config.yaml
num_hidden_layers: 12
routed_scale: 4.9
lr_router: 0.00129
vocab_size: 32768
norm: "rmsnorm"
batch_tokens: [65536, 131072, 262144]
max_seq_len: 1024
Below are experts of layer 4 (counted from 0) of a mixture-of-experts language model. Rows are named router (the router's row for the expert), gate (a neuron's input weights, with its number), up (a neuron's input weights, with its number) and show model dimensions 0-127. Each number is 50 + 15 x the weight over its row's rms, rounded and kept within 0 to 99.
Before each expert's rows: a language model's description of what the expert responds to; "gets" lists some tokens that make up at least twice as much of what it gets as of all text. This comes from a sample of Wikipedia text that the model never trained on. Tokens count by the router's weight.

# expert 11
It responds to: List bullets and first names. Line-initial bullet dashes in infobox lists (Country of origin, Label), common male first names like Robert, David, Tom, and initials' periods.
gets: "- ", ". ", "John ", "\"", "David ", "William "
router:38 55 50 44 73 24 38 72 70 50 52 47 39 43 59 44 38 63 62 84 82 52 38 29 47 81 42 37 45 56 63 31 38 48 54 25 31 54 82 43 73 53 52 55 47 47 39 35 73 63 24 41 62 54 45 68 56 58 61 42 58 36 76 37 55 40 47 51 51 51 53 61 61 37 51 38 70 65 69 44 53 60 31 27 48 40 35 42 70 63 53 77 76 54 65 48 52 55 37 79 58 63 51 46 46 61 68 68 59 25 61 37 49 67 57 32 82 41 27 70 65 57 20 46 25 58 70 44
gate0:40 31 56 73 52 86 29 36 53 28 51 46 58 46 31 53 34 56 32 47 63 21 40 27 61 51 37 57 21 64 51 29 67 27 16 58 73 41 49 39 48 63 47 52 55 52 48 55 51 55 71 53 68 42 51 37 34 46 50 41 76 32 54 44 76 61 64 48 43 38 54 24 67 80 61 45 43 39 61 50 53 38 39 39 68 56 40 49 89 50 60 71 62 42 22 16 65 62 48 43 48 25 55 39 45 43 40 49 36 36 74 60 68 80 40 48 14 56 48 55 51 31 52 50 51 14 45 65
up0:40 73 58 46 26 39 67 29 46 61 63 73 58 55 58 44 61 16 71 38 54 60 66 49 43 53 82 47 54 38 62 60 43 67 49 30 16 62 63 39 64 56 61 42 43 49 59 41 59 49 44 35 45 57 46 63 46 45 60 48 60 46 43 62 22 65 51 60 75 58 75 61 29 50 27 29 71 60 24 36 61 54 65 69 39 56 50 68 29 50 34 18 39 61 62 65 57 38 54 67 49 55 36 37 44 46 67 64 60 31 18 41 60 03 68 61 63 53 41 28 57 66 46 59 40 50 88 66

# expert 18
It responds to: Single capital initials. Lone capital letters opening a word or abbreviation, such as T in Tue, L in LGA, W in coordinates, middle initials.
gets: "T", "B", "L", "R", "H", "W"
router:22 28 35 56 45 46 22 49 39 44 57 32 68 24 66 58 57 63 45 39 44 44 69 61 41 47 40 46 55 42 50 26 56 51 50 57 36 62 52 36 26 45 74 76 57 40 49 41 26 48 44 30 41 51 51 54 54 33 75 40 57 64 58 43 68 45 64 79 40 70 38 47 34 32 98 43 69 38 69 55 44 62 48 50 67 67 30 53 53 54 49 41 53 50 54 32 64 44 26 21 34 45 52 46 56 47 48 51 41 42 43 28 20 62 40 52 48 40 54 74 54 62 35 58 21 66 62 57
gate0:16 50 50 49 45 41 61 54 46 60 33 39 40 21 40 68 61 59 47 60 37 59 49 55 30 35 50 58 82 63 44 19 37 59 30 35 43 57 63 61 39 46 47 08 52 47 64 61 47 38 59 64 65 64 25 44 43 23 43 47 49 45 57 38 69 63 34 50 53 49 57 56 53 40 28 43 36 36 38 30 56 51 43 51 41 37 74 84 60 58 23 72 40 37 35 60 47 50 38 74 72 70 68 40 45 58 70 31 50 28 62 56 21 55 51 54 39 61 19 59 65 42 26 45 38 57 36 51
up0:10 53 49 48 72 54 60 44 53 85 46 37 44 82 42 39 65 58 50 76 67 60 42 30 41 58 34 26 60 00 46 44 42 57 61 33 41 72 53 52 39 21 59 55 47 57 51 38 49 52 56 56 46 61 60 64 52 40 69 53 40 44 55 36 65 83 54 63 83 46 27 57 53 37 58 28 57 42 19 23 66 55 42 65 56 70 60 67 54 60 35 37 60 46 58 47 68 63 40 64 75 45 47 07 51 64 48 50 62 44 66 48 35 48 50 13 54 24 31 64 64 27 45 47 45 54 67 53

# expert 19
It responds to: Words before punctuation. Last token of a phrase just before a comma or period, often place names and year digits, e.g. Slovenia., United States, 1807.
gets: "5", "6", "4", "3", "8", "9"
router:62 67 47 67 30 52 47 29 67 51 54 25 49 56 96 51 72 41 49 55 57 53 68 40 44 52 21 69 52 39 20 52 25 57 40 43 75 71 37 36 60 55 40 24 46 60 38 66 41 50 63 43 55 33 76 49 48 49 34 32 22 37 41 54 60 30 56 81 11 44 44 46 40 54 62 17 31 53 66 35 44 49 58 45 88 60 69 46 52 77 49 33 46 28 57 43 67 79 55 47 73 43 48 39 41 65 16 32 46 46 52 50 54 63 70 66 67 69 62 74 51 44 35 68 57 43 32 41
gate0:46 25 66 31 92 62 38 52 41 69 48 55 36 15 26 41 58 50 20 50 58 47 51 40 71 41 61 30 53 53 46 53 68 35 69 48 52 50 33 68 40 48 55 42 26 61 44 50 49 39 51 56 73 33 69 61 34 33 43 66 45 43 63 48 56 60 37 67 31 36 48 36 62 30 44 51 34 73 50 50 50 85 54 41 52 41 41 50 55 69 40 54 63 86 30 95 63 60 13 60 30 67 77 43 42 58 52 83 33 54 72 63 65 52 41 57 64 39 28 64 32 55 63 64 54 31 76 47
up0:57 61 52 56 44 19 57 25 70 50 63 53 40 68 75 60 46 72 29 16 59 75 56 40 44 53 43 51 61 61 35 32 53 77 66 43 33 44 48 44 59 35 56 39 55 45 68 24 33 39 31 42 52 77 44 40 85 63 37 40 50 23 56 73 66 55 45 33 40 60 31 62 32 62 71 43 51 53 67 35 32 56 47 24 48 74 79 48 56 81 48 39 71 31 41 22 55 66 44 30 74 54 35 47 64 49 68 34 50 47 49 30 54 51 76 59 34 55 27 72 80 34 43 70 51 93 13 68

# expert 0
It responds to: Prepositions before noun phrases. Prepositions opening a noun phrase in running prose, mostly of, in, on, into, between, often after part, based, located.
gets: "of ", "in ", "on ", "to ", "for ", "from "
router:33 33 41 44 52 45 41 57 29 50 58 16 70 44 53 23 25 40 33 12 86 34 42 30 49 36 55 76 63 28 58 62 56 54 74 73 32 53 47 51 27 70 47 59 67 31 49 90 53 42 41 42 75 44 37 56 36 75 26 84 50 48 57 45 48 56 52 36 66 63 58 69 61 38 79 69 51 21 50 56 76 71 45 66 42 20 83 62 36 55 50 65 30 29 27 40 62 63 47 52 44 31 36 77 40 46 55 38 36 73 31 37 55 61 40 25 42 42 44 51 57 72 56 56 47 49 55 45
gate0:61 71 68 27 38 46 31 26 77 64 65 64 56 66 50 86 62 64 37 53 70 44 34 39 69 39 54 22 51 64 69 62 60 66 47 59 59 44 72 40 64 68 15 45 51 76 50 57 63 36 67 55 24 70 45 61 37 71 47 55 71 62 54 37 19 58 42 43 67 47 49 43 72 71 36 89 44 51 61 53 49 39 59 51 36 36 48 33 60 66 74 48 67 45 28 54 37 23 37 43 63 41 36 45 30 41 61 53 62 23 37 47 38 31 54 46 35 67 57 62 45 45 48 66 25 46 38 47
up0:35 43 40 45 51 53 49 32 44 55 69 54 81 64 82 58 23 45 50 35 53 61 52 49 42 58 76 47 67 57 59 75 50 42 21 52 37 28 66 57 42 33 23 51 59 47 77 61 42 60 57 39 75 60 56 30 23 70 64 40 59 57 63 42 51 16 68 44 70 75 53 69 39 59 43 64 26 34 49 50 07 55 57 44 69 55 42 44 47 28 54 70 62 38 40 31 35 28 31 59 41 60 27 36 46 52 44 54 48 37 36 46 37 30 68 42 53 75 79 42 73 67 61 65 52 58 21 31

# expert 15
It responds to: Coordinates, dates and units. Colons before coordinates, degree and prime marks, parentheses before unit conversions, month names in dates, and track-time colons like 4:13.
gets: ":", "| ", "/ ", "°", "′", "("
router:47 52 61 45 36 56 61 62 68 57 46 47 41 54 55 49 61 59 47 46 49 71 26 29 65 35 45 38 30 61 64 41 52 32 88 19 35 69 27 36 58 27 42 65 44 46 66 63 66 48 56 43 66 53 27 32 65 65 70 32 58 49 51 61 49 76 72 33 55 45 73 42 54 56 35 28 44 53 55 33 50 87 33 61 44 63 41 68 68 34 53 66 49 50 39 30 50 98 63 49 80 37 63 43 52 43 45 65 61 21 38 26 63 45 63 29 73 20 44 42 23 31 80 64 68 54 54 55
gate0:43 39 62 45 24 37 44 43 20 64 71 32 40 54 49 42 66 52 81 41 40 31 41 30 67 37 38 37 36 62 55 51 51 75 19 61 46 57 30 62 57 46 44 52 49 81 53 66 55 26 63 69 58 39 29 36 52 46 30 48 40 20 42 31 73 49 58 50 39 28 76 52 71 54 54 59 69 57 33 41 33 64 41 48 80 38 41 41 63 46 34 49 67 48 60 38 20 24 34 50 50 54 45 44 72 42 42 49 57 47 46 52 80 55 33 33 47 58 42 36 43 65 59 52 62 47 54 64
up0:44 35 55 59 56 52 59 36 78 34 52 54 50 28 35 48 56 43 26 46 64 64 67 79 51 42 67 36 59 35 42 53 49 45 32 59 37 55 77 37 35 69 35 38 57 42 62 49 71 82 40 46 61 61 58 40 64 62 70 68 68 39 62 65 48 47 56 48 68 41 38 73 34 57 64 45 29 52 61 72 79 37 67 46 56 56 62 41 22 69 72 32 37 57 43 35 47 54 51 64 68 51 68 73 51 78 56 15 47 32 27 60 51 52 70 46 54 64 36 37 55 60 28 37 43 32 53 67

# expert 7
It responds to: Table cell separators. Pipe separators in sports and results tables, plus by, since and colons or dashes after labels, e.g. September 28 | at.
gets: "| ", "by ", ": ", "- ", "– ", "; "
router:63 32 57 51 83 40 60 65 59 42 28 55 51 77 44 45 68 42 59 64 49 54 56 61 65 57 35 46 51 25 61 47 50 70 28 46 51 63 52 50 67 50 79 39 29 34 66 24 37 59 70 36 40 38 31 53 53 59 60 46 53 76 53 46 25 33 73 86 51 26 38 63 40 59 45 61 69 67 80 52 62 10 45 42 48 54 51 35 42 40 57 57 58 71 30 49 47 74 46 57 43 52 23 81 65 42 52 57 46 62 48 34 55 37 36 20 67 44 51 32 41 66 67 30 32 48 72 45
gate0:41 27 32 48 35 33 73 60 32 62 59 59 41 53 48 40 38 44 69 32 45 63 30 56 62 10 35 47 62 36 29 68 60 46 67 34 50 36 38 50 32 33 44 49 58 47 75 67 38 34 40 60 58 82 58 51 40 23 63 17 38 57 33 47 67 32 31 54 51 54 72 65 49 75 14 47 66 58 08 68 74 37 84 45 67 20 62 35 45 46 67 62 52 46 71 27 37 58 41 50 42 55 47 47 27 53 29 36 73 69 41 35 19 55 67 29 36 46 41 48 36 26 40 42 52 41 64 27
up0:41 53 42 66 76 46 29 57 62 59 62 41 96 48 17 57 29 50 52 31 27 51 60 54 36 56 63 63 50 78 46 41 43 43 29 50 34 54 42 45 56 47 71 50 55 58 70 43 58 55 20 50 57 29 58 62 47 45 45 65 60 56 68 49 42 12 48 45 46 59 56 49 44 86 86 49 27 60 65 63 34 75 37 45 49 60 68 66 63 23 65 45 63 47 52 52 44 35 67 33 70 43 46 48 62 79 46 34 37 31 65 55 66 28 00 61 44 48 58 19 71 58 72 48 46 54 52 61

# expert 6
It responds to: Table header separators. Pipe separators and header words in wiki tables such as Candidate, Votes, Apps, Pts, Name, plus some semicolons and commas.
gets: "| ", "; ", " ", "|", "Candidate ", "Preceded "
router:58 60 41 38 69 47 30 40 40 52 58 66 55 46 54 46 31 85 56 16 55 56 46 44 66 54 38 55 50 74 51 75 76 31 75 65 64 36 42 26 57 46 60 56 61 67 59 29 48 47 55 44 48 26 67 38 04 33 55 47 33 03 53 66 61 36 56 47 38 44 64 49 44 49 36 66 24 36 38 70 52 68 56 40 51 30 09 44 45 22 68 35 40 47 41 29 38 49 47 74 54 38 61 39 72 62 53 40 46 56 69 59 62 39 53 64 48 41 64 34 64 41 23 66 48 30 37 67
gate0:33 45 57 64 18 32 67 50 53 25 17 82 42 36 48 42 35 67 19 30 44 52 58 61 67 49 37 46 36 50 55 70 21 58 60 45 56 49 58 22 40 00 51 55 33 46 59 38 46 38 86 34 57 39 58 46 52 56 46 65 53 68 56 60 53 64 58 40 41 54 44 57 46 59 54 58 59 52 55 45 31 31 33 48 71 39 65 68 58 10 36 69 53 52 24 88 57 40 25 43 49 68 34 65 59 40 53 58 34 34 70 71 28 39 34 46 63 39 62 66 67 69 53 49 53 35 59 55
up0:59 70 61 60 73 65 55 62 87 76 74 51 59 48 58 50 46 44 63 51 50 58 37 49 75 61 60 55 56 56 45 60 63 53 60 70 42 47 25 71 71 51 53 77 60 34 44 59 34 59 24 48 46 51 49 54 54 53 58 80 33 43 53 86 64 33 47 32 48 35 35 58 56 57 66 39 50 30 55 61 58 72 66 48 58 36 53 46 52 81 63 60 35 48 74 44 32 75 56 54 49 45 45 35 57 61 27 61 83 73 39 28 61 53 39 56 64 60 49 36 19 36 53 47 33 56 69 80

# expert 17
It responds to: Headings and sentence ends. Section heading markers like ==Life==, sentence-final periods before line breaks, ")." and ".\"" endings, and ISBN or According.
gets: ".", "==", "===", "=", "/", "|"
router:49 40 53 69 57 53 57 55 59 42 46 58 44 58 56 28 52 37 34 37 68 63 60 60 47 34 40 60 65 55 54 46 53 50 54 47 58 18 67 47 79 56 49 56 78 33 49 35 25 45 24 70 54 48 44 28 39 47 47 57 41 31 22 50 32 39 52 32 69 43 53 38 58 47 48 34 35 48 40 67 73 77 52 33 17 45 48 51 50 80 49 27 34 68 62 48 49 41 59 87 83 40 73 77 62 45 43 47 74 64 75 52 64 76 41 64 60 47 55 55 72 63 47 45 62 59 28 38
gate0:45 46 32 61 77 47 27 60 46 24 59 40 60 62 46 37 41 31 50 46 56 43 34 40 43 46 42 51 58 26 51 59 46 42 18 68 84 61 34 27 56 50 65 68 62 78 36 60 50 23 46 55 49 53 40 52 65 54 62 63 70 60 58 37 46 34 42 68 71 52 61 62 29 62 44 67 50 45 62 26 41 64 35 38 52 41 58 52 65 49 39 58 70 32 73 35 77 60 62 60 73 31 62 53 49 58 54 49 64 56 23 69 46 71 44 62 63 41 43 52 50 47 65 48 73 44 46 47
up0:64 51 49 40 54 63 78 62 50 30 52 38 61 30 62 41 53 72 63 51 49 68 40 26 41 55 48 29 39 37 36 26 53 73 65 50 09 46 31 28 63 57 58 49 40 51 27 28 51 43 58 36 76 54 62 46 45 41 74 40 59 23 62 41 61 51 60 53 48 20 61 70 42 32 41 70 64 54 38 36 79 57 27 41 62 18 35 52 62 51 44 46 53 79 20 46 62 54 56 61 44 66 24 33 56 36 47 44 27 46 50 45 71 53 33 63 50 23 65 53 42 45 63 55 64 57 42 53